config.yaml
n_layer: 12
d_model: 128
n_experts: 256
experts_per_token: 4
d_expert: 32
d_shared_expert: 128
activation: "swiglu"
moe_layers: [1, 2, 3, 4, 5, 6, 7, 8, 9, 10, 11]
router_score: "softmax"
normalize_top_k: false
routed_scale: 1.0
balance_loss: 0.00519
balance_bias: false
router_cosine_scale: 10.0
n_groups: 4
groups_per_token: 3
init_std_router: 0.028
lr_router: 0.000491
vocab_size: 8192
norm: "rmsnorm"
norm_eps: 1e-06
tie_embeddings: true
optimizer: "adamw"
lr: 0.00257
beta1: 0.95
beta2: 0.95
batch_tokens: 65536
seq_len: 2048
train_tokens: 572700000
steps: 8739
dataset: "wikipedia_en"
Below are experts of layer 4 (counted from 0) of a mixture-of-experts language model. Rows are named router (the router's row for the expert), gate (a neuron's input weights, with its number), up (a neuron's input weights, with its number) and show model dimensions 0-127. Each number is 128 + 24 x the weight over its row's rms, rounded and kept within 0 to 255. Numbers have three digits each.
Before each expert's rows: a language model's description of what the expert responds to. This comes from a sample of Wikipedia text that the model never trained on.

# expert 41
What it handles: Middle consonant-cluster pieces inside words and names, such as nurse, Dumpster, Afrocoscinia, crystallize, jurisdictions, Lakshmi.
router:110097108133163124062163173156160143107143134134067146110142137138118137169147116099132137133124089135125114112143154107082091118097100148144133130110113128144084124115104139114151126131144138101097133119134121140130183149132108138133095108074132117136150123120109136146138146130133119167114112140083084156099112158149121157165116139109096118134137197146114145149112164179092118141104
gate1:097148129129127144144100085124111082114145113124109147149149103099126098146161127139119135135125133070119184125113131097123136160120089128118110102170083115100144158131110123121135130093148057157139128081143099075129143078162141097135110127136120118146080124119161140073122152089106127139162137102105126087130130122129110133112151096126131183104139109134130089125114120124136103135105
up1:083101161185143162143121123142121086124139119105107155168097139111141078177141117131108132128101119117090158116117129090117136145138083140140070114151081125112137132097134134107113135101159100128114146092145111135116158115142124091103126116111155090132110086090138137115090129090106159127164155123085087130138128128153149154147113086087133136098144105161129097128112158118130143110127
gate2:102100109134134148106128139111159112117138112155183061139109142124129111142113159128142114079168114123124138153147094129120077129122109150119158105132128167128109127117162146097113118135139124105125100166130145144126128137106111094112093149119132095099180134104089106145106132203147129167110095117130131159093134152113122113122180081144111091125142116168148115100124181140116122137111
up2:110155094097139131124126139119120136102099101141098149108220155123202134142133117124150123102071111138115092125119133113164119117145117168116116132192102098131111164135120116141117093138086130150122123148165107126129133136182119091124135105162112139140107120110100140117138121127115122097130158169159121099153133106131147112133114184135123137119148151083132093126151109142139147148099
gate3:112111137162126112124145129120148156103142118112110106046140132146149118111139124154155115091136136155166143122119151146104121122168113179139116150111154125128115148136123136153117123117125142131154119154116125079094148145139128140152123126115144114161080154118108104097162118116161087162113102079098113118083106129125144102139110180141097098168139119106147122131145096154115139152213
up3:095116131174127074123166132162147182126138095109117087110141123142133102132165106128164174094094138114101115113157106168140110107152131174140117157090189122116120115123128126117127132085144109107127121144093144113127153135135156143136173144110133139111114085189101128113121174113145143133102153078111114135106120129121132153121083153130168123091142134132135135094136110143111097123119
gate4:135122166124108134129135147095093126141162132128108179103121127111147096174154119136123082121072108095173141105110129074114101153149132131126119146141121113115114145127063107170124122149149129099126144150132132093157113121136129097101145114092141109172161117140135120146150144137110128150149190159122101151135113132145111099157125121136105092098097161096096107158155145139133170155163
up4:145191137122131161117137156110147128142097160127156174132114108126161129138087098111085113159145113103091114137135128140106149099121082097164126102116139108132123147119178116157142141118159185147111100111138143151138114084113157127128091105154152153135110152135142115109133170160185099134124075107159144162105121096119126135109166148146130090134141121160151097109104118118111147133112
gate5:097134118137125109103144135163136094105136123114144112167124076127161173152180084117120116114140103139127092107172121140128116115126141127158141131110124125119091132115121132111123070114085188122140095110117138091129145112116087173134116111133148124156138160104107082148132155143154118123120141100152105124139067161120139145157116102126104140113174119144084163130101153152178107111117
up5:123117130126127157100150125142151091136130094089143121104147087100156120148177084085167126118154120144135101152132169115093134109119125120109121133124101146102122147131095129146121120125104147137089114129115156110135145133073122136132136149112092068140118173148144064133162179144134126125097139160131137142161106172108179125166123126130125111074161126118121088125103133129146166146147
gate6:136091095143159086120161133117122091161140062115118119099171128112100124118137135110176117088121110131074098110117143150100127122121076071144131146127136165097130083127124103134155144113127123115129115165106096104106140127179130128147157143130090088136128104136127089135137144134111163151106148135096128143157115165124149137159094096109122148119137134127141121121155114121129155192105
up6:147095109150147115106128130128132081180148063124135123086157162107104138149145132099161132070187088116116092139114130152122149166115117115148146122160163171112146065115101131126135139117117138115134130131068077115129135100191137111158137139139091136128099143152134144123135100135108116142134108146113143125152117120115150121146109109139129149159121134146144127105100108093105132164113
gate7:109131101084150106130076181163114127094143149129132157120147146092076134140135146140147130113089126169117130088135141115150125120136135138073141130111145118108119091125125142149081093149116139148124101099147094121167147155095109098139136088172157109131113136104158123121111133164180127163173146139079144141134145124117154137152102134132136175161121139114102126115121110136114092136174
up7:118117090140152086126095134148130130103116081120135119109133153093106143126140125165141165101151162147111123108161143130156135165128135113099106138149154142137105115106104176152103133131116153145075091082106092060149125154124122159175102139163157126146103142108145123152112111132167184109118148109083137149102116102122140100125096135123125157129120119115124135139097105106082093160127
gate8:123114127143127158152158111119109140105124117153130095072099150135141131096147085138151125122154132116170127142138152116141132160166127123102081118143110173155151129136111105141147157110166121102154118159107148116124133162117118125099106123139079133086082092144118143119116109113107187114101148125124108130181130111125084123129080188114125100156150082123138147141107080141128154154151
up8:135167154127112080129116112139112139139119157138137111190121099109128120125143141109145131137109159122102156093135083166162158125105174101116162092133149130103151150147107143120116108086093122159119118116117128120133106118117129143132160143110175108167162164127165138111091150127104125145155144117131141101121163142105158112154159091164123170091095123118151087106158166088128111114083
gate9:136146110153145138103142137119176088092104114156149110145128145098101129124148110160159137103130120144140131172091087143140174146172119095120133099159104169170125101151122123107101139143156106142123124127090094121121125165181155088125135114107153091148106145138127141115142116146099156111129106126143107107114133124134150158105153129160118165132161137155161093152154101131143066184130
up9:149098119143142164115149137123173117125152108141129125172122090077077150167163099156188113100141109159177120143110113148143136169159146108135163102130107147161105101137113149099113144130142128126099149131117099103154134136148162093152124111125166116123153138152134134100167132144141130116125071123112104129108154105143179140153111104147113154149120135183121131168114106126128088124141
gate10:080087105159146105121103135130150125122153147116112112128127146113129124176107072152107101141115124130134105146122160103170139115180081147149118151143126068154103148137112090109088101128141109122134127115141159085144125111104107097113164126131113094127148131128097137164168139130163131078117114159149132151139105148140175133048134126126167124129131105100138155118110139131144157127116
up10:127117150113124149113130131140052140139100173132143126166103122112117141124111128124128121103102161170119148146121101136099146136141163130098151102068098141152167164131108112114153121166125078115125093118143146117121162157107157129113156160136158100086118121074137150114141135125094146147145123157159106120152165131155126123172150096106063149101108139134120162109121111129092125130147
gate11:174144125123118138091159142104114087156135147145126141161132069149149139177130132104120181103134136105133131098120115116103113175121126119133132132171154108110113108155115131091145126164143116131111105114145148152113116125140103132126104110117080117139149183200139150132139118100074159122145113159152104114131124137118106135174158098122097134138135119161168088164162157151136111155122
up11:142116139108111153096166146128081052153128136109117133134122079130143143191141126120114201105146142129103110108160078116127114176129100124130108131162127124105131091156074118130130129140135128177125125128119158080098130110122109136123147090138088160128140154155120122132105096100110126125137138153122125136111118116134144139159143108130113188130124125179131111173158115136133145139113
gate12:166110093142125082133113153182099133099127137146116110141121118105158166151143172106116105159140120155112126143125144128132139107124097086106144151106165174125157153060100108085149140099099141118122098132109121139112140177120144128102151136129105152120142143174132126123093142155102088148140129124124156142130144109085087157130122106098141123123129130125114105151104121142169051125112
up12:152107114131138108148159133135133141133123140106138145106115146181179105116152114109144137149142153109127114162129128176116143082159153121132112160117132149129165133061155116101102078082125122115103142130118131162137144158126144161170129141117119127133114074142131109148114092175115102102126189116107133138130123156111074160141127151115101088181149120130148096116122101130130110132087
gate13:154096104104115082094123126099159151119117124148141124163160148123113106175149155123150193118124079120117107128132147143123117120104124174130141117140136138154114119132140122102109103152138136127098126120091112151097138138131127147146099139125178145131139136154151109139072116145112119149130070144103117116098171098162113171162183108135163191140129116106118138077110130132118115149161
up13:128105052116138126105184140127119147171140121098126142133119138110102131125162125154156148119130139148128113077146128161112188137112145127066132155136109124114146114160128123141097178153110103141127109120079126145113135127146125142148167150152170139166143111168111142101122117142088123132157129148135116151105164103134115165164125115178174157114101119120131107091127101106108106134146
gate14:124103081140155119116131124101119132149137120135110136137134174158127088115104154128078114164162140082137163119105153091124123111070096124132075141163152116102117126115159148079089132126132171091089147113130086167107138140114089165124071117134137118132126149145135130127109124121136094121083117127115111120084118131152068138155107129118137148146120139131151107126099113088118156117130
up14:143129092137145135130090140155174133123143148139138108113106102130108129139148164116101173101130128117089101120129131130107129094147147146114099164138141149089131104104150122134133157149137103138078159090078098138088132145143115084166137155152149115109135132134123145069120122126121136093160111133130158154161141168151135159150128121140118077123186133113148124151090188092117091109140
gate15:118120093174120100156101095129089130122114083139118104124125114116142138146147093101132140096120142183153149166115114135113150117176141121121094165152122201140116134161150154145128124134128165152137103144143138146140124134114154131108145175114104150129138095119116151124115138085099106149093099111132147140140138083099114124148152211153133143137116139102131112116094114092111085119156
up15:128135086172150124120132096148070155114148092129099098146167141091118131121146098099116143092117125179124153190118119126080118109162112155120106178107108158163088137143141125156151130134142139133127118129136142123144136136129153119090115145107144154147125081125113149110121141098101096155074093100149130120122134100117109140167152186123116122162114146118137125104089121108101118120164
gate16:132118119137143118158145127122137132142151104108096142117144134121161114155108127109103097135128131160108078128125149128172125139151092113148085105106109108098128130106139167142112141079099150116109142101122130106134139113112135160152133109102083151143124096120093088125117123126130145145132158103075117165122100097134152098099121161104177188096157076164111151143137095141177108128077
up16:139113137122123087104130124153080165148143163124127131141119166149093130083098128120143143111095146091164115143140141158085135131128147123109156139106118129180117118165094137145144155190122107147132138145119138156091126152132087144164129128141129102068122192118130132114113096092092145122145109140111123083111150123142146174134133089136108134109106132133103107162132149103126167128179
gate17:176109097091089118123133117150175143101119115154161103152091129119148153160183118130167123138132104131147117146170126083148114128153137114131104187096145143127121156132148132111086089145173150128114158168143142165126123181127147160131148117125153115145156093133119146152123137164105116129139128142135120139099095125146117161168076155129146083113136153138153148142099127121145120093114
up17:138116157164131099146166140104116130152172156129129159097127153119114099099113099125094085125098113121137095100114111099141122108136171146150152150092091142145120057111108121084144123184138123135141118119120101130132131116133138114128121169126164115093145147140114095146112138138143174116194142111100159136152157138145137180145132116104097163111108129128126140149106141112087142137180

# expert 28
What it handles: Closing pieces of common English words split by the tokenizer, such as ise in arise, iver in Deliver, es in Domesday, otion.
router:111114128130137143146100162156124123155148176087118145129098133125108171166078165081117139115098126139159156086124113117111101138110122136125093162098102106095131146128147166113157092110153106092114137129107140187107163116116123162134103096106155115145135187136143121111117100149118127158153142109067103133096108152114135155156131140131103149126129141159148134133115098112089110109095
gate0:119141136148145152141129125119133112137140135100127126102143160138120125135122143224120104121141118142091170074125135118138137149113167125126089130121131121121103088135146115110145111144130140150100142078100172106119145120116158098157108129120159116153114090099196137155112142134154101137092147110142119090130094130086138148179119177127168142144162142159110158156115158111108124129104
up0:091108165156106130130153148133099168145109094141109177155128148140162129158131095084136160153115112134138126159127160130128107142144129104116124120089117116139130139179118117130127147115135145116160135151185095148148116137108123148083128086091065123074128145094101121102145142149094173134136118181125149144139125138147120102106119117138100120152074141124125118127133076174140150115135
gate1:073124118137097167128097151093163111129133155126125134143096101117090187125164138102088107122188120142148121133101136122058138135096152119170152139125106157105113128110130152128146099099136121146159131155092126135079134132120129092135118166114169124152124126113073122100159113162165120100117096135112095142150139116116113130139087112129125132175134142124131131103105106126146150144094
up1:110144082150075138145118109101145120115127151116128101150122123121087132131141115138119131118156134106154131156110114110086103115146149158166143139143163141146110152096140133132132141077142110163120121126079124145117168117122127113139120084141175113181115136107141132124123124187183132121102125136110106074154128102088117151127115145132162107168153102152092130066154127105163135160100
gate2:143097129168112078141156127125108114175156099164122143130125118158109130138134166119169115115110145141119159125117118129155113116145123116159140170143124146134121111158130162135153105137116142113106144180064095144088173149139149129136150081113121149101171143137119142182103077123121134140150121137111083143099138107160143140140138128157148147112090106180122118132133078086126133100148
up2:119139109124151134141148121106120141161100143089144127120154122098138122113137150114127111160097083056137102159151154137103144149072153118130117130109107114102118153153109098133106119123110113149122159154100086142157081114151108158136145093173132143126119122134155108078132102176104104122126153104119110129146150156104111138118140118130109102153173135111136169117132109200150103164091
gate3:120125122099143155136127131128120099107128116145112153153141110074143164145139091130161132156118139188131149124140105150139128153159147161114142119117146135129125135132126153109108072139102126140146145141163147118138141075109095141146118119105149170165105133137101153135134112146114112117127187111168123181153134147119155153131138158111090129139132135109107146046175147138141059135152
up3:137158083109111091133133117124158170118116131113198113130120160161117087109152151137093130115159132081117079163129146126124143097118133094141124086147104126152149123126120124149129182117157139140126095141106124104151083160157126115132144128142104110133138130104178145125109122146135131101108057167125157093111121150140105100099122103149150105155115136126142134163113112121116189126105
gate4:121098151124128146106182123158189100113168118119125117100145149140188092128137159100105108105126136176131113143139162174126128120115099101127135087187104142112109146124151094150096123126140174149153117090100109106124164097144114106118110116114171148157151137125096113115078124125127124152139141109120140124107136122119110132121161143138080121153158134139103088132105118108120073109115
up4:163099140154143153103167144150185125136165149123115133105157148157163148138137174103108140138117151144142172123126132166134104122128119107130117142156129110117105160122158146131103097101140154139124131094125104129132170091125107115132088078111163137166145165129114135128070078122125119167135129105106129138092112128134112156157173132108092120162159119130105105123080119109115082089118
gate5:151123097174145141122105146110186139078127124112170131115173113143131115127117130115112149130111127128134123155142111110093104145092106119115156132151141120152092166133161153095121091138154133091089082134135103151112142146102100158096108163123104110116167154163185131125153143150115112154117128161090130141140125142136140161148138112151098098142150150068116121070141110135144149118100
up5:118088148152127139121132108140084159089123155132138116111162139081152094153121160076134106120122135126118132142125136149139099160127092140123144119181107153097109114144093129157100127132105134142205109100119163141141132119150149174157145140098089123120109156150137091104121173114141116122116117147160150149143129151093108114145121151143088091170139149098128106124171098166117103148142
gate6:145131102080155128082114119161139126124163117136148122132110137143145147137077143093161152127140132120135135084175087143157144170138090184126128150132148123105120163088176115155141155130134111130126108189128105148135157130103102150157129085085122152149132132076122119079107089121121147131120095115089122129084153122137128116129129130137114118131104146154130142156140156089114113102095
up6:123112171140113161138139149103136085120120169116123146126121117133117164159148158126107133106092082158146163091103150134116138123077188093132142141129104100160136132143135158091142102150122153151126136112173127095097112122120113125089128157154122102147130113147171104162118144166108097148086134118145135125121086158126105139105145131110094126120179125081103074130140126163131160115141
gate7:134121129170149086140183154126080107148105105136152126097116167152112149151141154119124107147138131118129161130134105110149131160135076110120095142112146141161084129157102123156117125082147124138102157158106121110129135125152106111179071107158131113129089109100114160112163102158154117157145094125123125124137075136113142127163112121145109138135094084131103120111143125131140102183086
up7:144105096124144098166175141135102123160142061122150147112077165144156190131151149114142120132153143123146125178157111122130153139173124122121103113105143152136127130135103107124101133127152101106118131125084156146141112113136104108144114137162158126143112129112107122073147119164147119133140092126136141107137096117082163100154096146145146144134098089112132140119119134095130092187082
gate8:112127115097128136139114134136109090126129186094051132114125134124173111126116151139110112110178136100159081135137157103061092148083137110078147144091120100088116144095117141084114096129137138110138125127111132155123137107151151120155138121106102106113137120146101128145128137109095131122172123118131086134148129134117112151145107176138136089155163141103135131129116099156138099145085
up8:151141137106145165141128151121080131113156128109131135121133139106153124136130129150146172114101157159131154169120124148167123133133155109196130129096191103137133129111132128103165132151123120101117149148120141123102095110124126110078123145120159154132098112116111123117180146086135113110135084134135133142106156113181092155088187107093126140133100137181168148102129140100157149148123
gate9:159118149075116129106149072156112109146138159109142083125116127101143126119097143119161117130131087155131127130133174095111181146135145107141123135104140152116138111132117132171090111139135141145108126123140151146114111120138158127134136101116130102147130123171158157150104132111139103120121130121155128120123132043111112114133174149114124140177090117183101154096150120125193089130088
up9:115105159125140121110136076170107113142141181100104105149105160082123116105084125113148148141134087120152134098154179103125132142115146115139119133078125090092108097097130129141099085149165104114123132153102109152145160148124124135135130086137131088141156155115119144128076122143106102133100119148101093133124099105134112122155136149132114100153121119163099170122162106153157097108084
gate10:122094086167129134103115161121090121129090135130172116117151091111135140144145101153112154134113114168078148102149070131170138160132118102160095139116123183099090122134118119107102120103133116103112171120154118134159131120106139148121127155154127127137114127143133114137150110109133136140083135156151126132173111170155132174164149089125110096144184149125148082118122155124104109151155
up10:122089110161141128117088174139080108129124142108152122105138108102130153114114140123123112122109096182106153105148114136157119136107129149162071144124087183131093132163115149126118098112144119083100153156147117153130110105079104176085099138121112107133141157142101102115142116099119124143120136140125128141157101138142150172157172110111091141117166162143133106105112126138108093157165
gate11:179115154177174130110109117153130158143166124112152131082133106132187109158089191128122097103128137138139130138128136128123103151136086120134087132119158143080112156118120119146130119117150142131118133113124132132107148121126108159144152140139158169103167108123124173139145112142168128149167130116112109141119144088139109110154139134127102081168136112158193139161131145097127126113076
up11:151155089103090133151184108158130098132111074172141120125077153180077099137172121122141125127137160098140120162148144116082124120100160150116165127137097139120137100162114138092105133127149102136152126154106119123104112139150141120134120139149085120164113122117139132121117149138105120106083135110155147154141129153120111120118136076138145173092132128161116093113110162131104116177127
gate12:147147139129135123169105117147150127099108133130141128125146169146178094108139116128159116112098100171127120115117170135120129112109173132100098185155129118105125114136132125111118095135138103107135115161117149079130117131094148117145140145138102136139122121129162131154117115168077096142151105134128163065143169143108060137127133090139164144111156149117074098102156132142150116156169
up12:160126141126172121158088158158153141121118121120149140105162163151155124139099174115160149130100101163125142121160136109105111117134104138087080195127125162124119130109113156084120087131149098108087136101104145128104153144127145139142152125117130130124124149122163112144121104188096102166159125123109149102145140109106095149170131109118109135103136153145111077137156122116141071145149
gate13:146155140082103090142123124161165103114131165121176139137093094097143136138116134123132133123121143156134116170143144104085092143104153134119162132071118153113169134140087113147122087106128096119120046161081115123100119128156105150126155133120151108113153159112125135153121145077134163128125149118105124107152195163130151143138123122152145114153125158141127151142120132159148136124131
up13:136147159142122081126138123111125126149129102149159137103120154133161116155117118121157136125128148165143117094095094130139095123129097121119098131120117125114106124146102103149151128068109122124070120145102170102107126164123145138133132094129128100115105105081128121156087145119123153143193166109099107109134120116129175152117133177121165171125152112159098084159143078129108112165098
gate14:124112133165152110132139123101107107160123111098147110129090148164120140086117143118113131134150167090108124131122105126122149117140131117121111150111103124074134139134109131078137159107148120168083143132102181124133148176141149169188157139147172138142111129144107145159090126146141141145075124107123113112121147137151154160148148077151132105130115136167142152167144148103126075176120
up14:116093170131136116141078143125124093124153114105121143147162140109142133093101102087135127106134131152131143185119135139106091120099132092096159117151086144095146088093137131113148169118116117103131142166120074180121099124121109143119165167116104141097128111170105098116136116135101153142144194131149132172147139128109124098123157146111139150145109112118110113115111078140156127160143
gate15:119089114183065090124088132125140106123106103162138115130130154122162132131117120129147163106144100137082165136099123138100147116163109110164100169120157149127172109144138128102119109157155130174124148110131157133185126160145154145120117092138162133171126140148110146149084134104149142115146130146102129105130104096158142086147132176151124142092120121156133111170152119115140108113159
up15:144151125108133152086160154128108127096090122127176096104149106111127106134134114143132094130098141130153095154154153118158147125125137164126169051166104127148107144132062128157136160098086132091133091122123124109090108107142147123113154135146119150105140115126117127115171152152132128120119129106173163116113138138055134155117122107121175124142128146128118109110096149141121100166108
gate16:070158108146128134143139138086123126123122149161137112142151144078115162158135140146115126095128153127126148093153143129133140095135119138126095140171096134139133155146150147123121074112122091109168134179086136070121153134140126164182115089182144140148109135087097135125092100159117105137137153110136085101116112127173101154104139127107102141120143080156118124135132111122115127158130
up16:053176111123121162149109148071088115150151152131119148125140130116157151166130122104110157109115148141115161116138132126107126114140087131103090117169091115104108189132167159104146085121129102123165153156106129094111143142126125153166113130176103107119125157123118105109148119159106124166155158125123094134139089105139109099094152134112115125104139111141138130120131094152127136171140

# expert 58
What it handles: The preposition of after nouns like member, years, edition, revival, plus adjective and noun suffixes such as -ship, -ative, -ature.
router:154127154148155085161107145139144122151109117123142138157121144105161142127108130148164153136146116116080135110117141138166186112184131153152078088144113148131137114116161133155137125112105146127128176115128136089157122172111106103113113070128153131128100127110096125124111105146151182134111139145159126085100133120128131137119140140091159152132125146131151150139092075076110083134104
gate0:130147145121120122132102113155105147123135183114104111101120142134095118117083111121140153090117068146110108113118107079142145112179126126135125159116157084067126123083148127106153117128112153076100154101118148090077155162117139131098137141134112107127141094147123128111117182139115154159130153107141084109172116098094120134130120130117124105150113089135111131171152154140138159119134
up0:111117110140121128117159104060165102115165110105175108177140116106170149133152138145124097124107195123151121115118136172117122152111116133107135099159098145140116112184135130140133153129153105140149093143123131173167109060162131138165121126137125169100114126133128120143129103084136098115137116125105153149074124174121125131107148158139144141115146149133103108104096108121115106120121
gate1:155145093119134102124096129144107108155098093105165123145110115149155164172152137131141102142118125130099102126197169092108157111103134108099109135140108168100121119120114175128115127112178136148166126175150129145145123148150117138160138140116180107066093122118102109121179118130129138135145088113120146105141184152111120112124157137116121112173150107104147156117126111149123150122132
up1:135143117136148131093124089168134122115078139138097102159156157112149136133125088136108109161097121094133093126135097159159161121165099118147157102131126090123095131130163175094125113128125157167204142109141116124157123100142122098105099135147175152128103100118145124121186132150093150118131104127127145144086116120122135151124149131150133106171127148101120141104116150133161159140082
gate2:101146135139124103108105089139139126121159078116177154138171124103154085088145120118150122161100104138134095120143118136118180150113103155165137086112125147151103117071165160118167112130098100122110174129106139148131151188114141166100127142114125144119132166124098135129139080104122105147132118125114087090130160169135111126145111139106119147142148137092094126128124122112103162145109
up2:156099098133131153143187136109121109096105152147105111133115142163132125141147134160090110120179158150100175145117179132136088113127149160138125142163128142104125134137110145131073151088147134150136093132154123148125124082142120109160113121150159144124102088133146155093112151140139125102090085104116133178110177075133113096103135117150120122135121143128150153082147144132138105096117
gate3:097080128111151126121131158127149144144132144138134139114183127135097169155118101150078132138139110106094153108134055150149145132126124150133125134115130126150101127145110097120100146144108121112080150122082154145163139064116133164125142102110152133111096106099109101110133124163150123140187101100132128098158142109153155156128089100141153139112155103141147184097138137124130115124095
up3:120137141108137083134124148113120105118132099164135112109149131156081127202101152100097140125123136122130160105104110116150096122142136151158135169124100146123126168139130085123123097146122155071096134137118166075129133090126136158093145105093149128151125084112116116133151119159176135079166111106147146129159138114124124122104146117129128130089129113133132182081121103119095092109123
gate4:151091118097125132147124136121156140121114120117158173136140085126076178118125126139140152102165108120129186131166167134123115133078123119093118151127118112082142103119139137118109086169162122155111151136110164172115139114122100134191113144150134128117115133133133102126116103121162123147087076092116123123129159144163075082148143122131115127136128113129177107150109116122084121115137
up4:125129137150128148116148072123110160128119136115106102126182170128170071124136094142092113172158126122127090148126106147132156125160115127152161127089179112154121145105144129124186150087098150117137113107140122116130142156149177135124147128116117172113123117122143180153108153091119120138113138144136115105139138117057110165116100096129158124134134129148098152109141154107166113154124
gate5:129064134181140123086064163119120090121111116107140097136109133154111102109140145112158126113135119131108102140130124136151168113143121122135127125136084153129138106140114100121115196082161133122108137168131117102153101136126100119139114133128139114072153138094099090100159118161109112121140135160129169099087125172153148100120153113119110115128182168089146130110149110141120131131114
up5:144121119137137130099135127152143149144129126134083095119116140143144096101140118138127117140117182133113108157137152122119163099153102153096120144139109106101124164173114113152158168119146102131117094131155146115131119094104099166117120116104137132072132087147104141094171111135086097123132120194134199137105117140134125112126139123123181128097173148119144128105149123120183084138095
gate6:108122111118119137138059119129114116162133094119134111139114143100090187153132148142125145087151153145148155099126122166136197128122123143140124119152123129155136130122161139129156114155114189146104122108109178121124102125158071140106140120158110135159180142141159132130156143145088091133094150138145134089110131152162084141133127123141073111140113134087137135126155136132099139160119
up6:143135134090121116108169100082149113098089144145115131108138113119163092126149114099128116193160110132134098140096141072113053144121128138130160127089144139107129116121105129113107154138118084091141106171108113119139136115085161114159122147082137139107093118130124131119131159097138120104155085083117120158120126134107117090109127141114149127173143103165125127102136123147170129098137
gate7:138174114131115170142180108143121148109160121153136128126150158173094116145165134152126107141160128118174136130128140168094118106138129155142136119136135144146103176128131136146080113121111113150136142118169115142149130126149113102114139105131136183132136142158128169169106123139138124079050127114165099115110146077121109104121104110166122119127116166098114132099157090109134084153117
up7:138158117133112163142155129139168152095161123143135143125132159144101115149154135150118112148145117105183122130107132157110116105149151157152126108130140158159101168106134151147091101119094109132113143110173095144157135116137121092100133100108123172125133156147117168177117118147156126079059138133165100122104141078109118111128085131145101137121109155091110149128144095104142078150125
gate8:139126129128131113138130111150175169146151134096130115136131130101118125122123146143122128150193141089104146134117099148121157141102126119126112097138151122140117119097120128144174140087107092180094153089123117133128120146117115183163132129138104141101113145157155124106104118092108092154140087077130088095130110172104123157152091119135169145167149091129132065173142131125129108151141
up8:140139129131139111111165125148178151143153149084111121143153120105135108127108136156142131184186137100092165116125082154133158137104170139123113098128147117149117123113124150146164161103117090158090143092117165124148108157124115191156130086133124135113119133146147131109114107109109102153150102068103094100114088149116106151151081100118157132149131116127128122160146128120150113158140
gate9:154072082137143169140145109095135122109109144131149118143123160126182091105142127144116135160149153119115104140132132164141152124127160135138119147163105117099152109158148156128118147147139145128078106141139114128111115142132128159125113147112117128154147090107165180090163157147088163144109102155100176148119178097119088184138146162141127159121125134113142097094105127110092116111136
up9:129088136115138180126156095081117129125150120153124120129130133108162087135126157121113155125183131134129161134136110139138155169131128119124121185142143134069153115162155162095149135138162156122098114164139152139114107127119108193139142152110104127161173086154160157115147132139102174164107110159089138145131165101145089142113143155140121136113104110134169123126121115125106098132141
gate10:131087084172110135146133076109118110137124104125149143132124152107126095137147103137141099119079128100126162157114157135083121108138148138155100091135109147155120151123130159136120114121151125091110138154126125134130104166176148095130167117102117152157081139118145187143097099122153137100121122106126160105116124057064107137140103114148115133146135152150108155141133101112165115149156
up10:117111067131099188147149136123111135129144097151149110099080131113135135144175160141150118140140115110168133165084118130106141111120110152121112151150120170164113127151089146130107127145155096118115146159113103135084114147102100159127161118100141115122137155122156179122115114137104139093120131112141137120101118099130107113121128058162080147140172151124142142134175103111116102153097
gate11:142141125145120109145161117122106156134113142155148153121120137120113100145097130142122126130138111136098102124129184108131131167103143077118106167134172108121102149111135163089112105138111148175112150136139111147100130181112172139131137134169108126132145126185137138134108122127160114159116103148098089125160150075132104088104124087098151136094150158134153079172119122098095095154105
up11:117078130118140139143092140118135126146172118108174142100155118132170092163139124152149138137132095139123159196166141087112132099120103119076123168135098144096110147141147145095129150174138126130140129113124142171147147118119072172189117108119135140126135129109165140172103108144141121128158104112103112130140121161142152073112143121113122101151147120105118169103124129125153135147126
gate12:143134155140142126144159105114146133090118156150098135125136145133140095154111140135117135148083119106108100148139098101110100115147163115142114110181158113115127102146139145134087124146113138139110134109103156115085109139129139119069099126121085120156160137112127084106131166130106132145112173089065112167134153088168091132130130135093148111106092161165119112151109126105157070105140
up12:140156110143136096120132123111097115108116122119092119134089150111114092166136172103128134125110129103140090110131102112146133105145128131128108076143168137143147098148159124150084158166098129137122147157101170085110067158128128124070105150108097136145187147135104109103166151108111125104102116130108108160125144135124087142100137171109122116081123176139137138139120098124122097103132
gate13:108126161129159127176086144141131131127141174136114109132109157124162151165093105147099139125117132117082127135188116098118093160137169108144108119117106077080081128119134122108152164158140101116099125127097151112135140142146118122134100123076092131179117090103102110138128132126108140152139133143089116126159112122175128113137124102087157118156113091088141144129097144121113121113168
up13:140145142143114142141154084129148097107116152145145113103146161136168132159136103129122095111073162146124068134126138113143084107133168143174149086157101123141137146163124142123151146146098101092140122156136161132115157098184151121158105101103121161146130117090102112172112103117119140114129146094124128158123142119113106129096124086140125143166104102130117174146112107103155138105173
gate14:148132120149123100126132123116117107144172135126079151144099135094159118135104153119155170112077143129117146107127136127134111138119128123152135109127133091131133093115144129184159136141147111094140120173102149113171101147134106179159113122126141100189117061126121093103106103141123111134109102087160143123119144133154145144123130148110127133070116192112117160101123084096148101140141
up14:133129135092114136157142135079132110119141166159065117116137112081097154144127090138120134117101150156120148083135126141123143121125135141142105132123087086127114144126142100146144132189166119132141110117096143134164138137104139175132113108131133111168151116135141067175121116114163120151142116120132098129116127149212150160132126142085138115118106111151124121144124132146181103149086
gate15:134105127098125135155083087124140107153176133112138132112069131117130111123137163120124117105138123141141132169127102088123153170117167137107118114143085125125101121135121140137135117159121169162099106158166132132111129092154100145135069156119154124138170124127112090109171122150061114115130143062183131112086146143132156092142120144102104143118120161147108132146135128138129126152109
up15:114172107122095133088147125114141165096120127122118093087150120143115186111161091122106095132103129100158079112142117121100071124122122133118160131125159154136163130134110129125102157101114098090177136147093109124125121114128108112086179143105108163112109156158154177158133173101124145114133130147111151149142112130106139176123089103160148111131126108097136117105146124133142162147136
gate16:153161106116128122150099111109122135094101145174123115120140108142118157128087112150139134080136135136095133120114085139130140153124158155138141139168152136170117112101166169115134071131091141101150127116128138134107135123130166138138142092170134180160125129162134135144124150098144166154190078112081088102159138152162119141131145128128115139133140119127144116156112148132062137097153
up16:141100113145125121130144108145142114117178105123146138144131142150139112166150127129123113131142082135171114119158166086116064125150117119102156140107148127120128136133104126130118160143113140144119119145130084151137179082139126133106112177045131115079134114094125121109144147141143155113100170133138154132096173114081191092115121130101162111134107110128131166125100113109152116121136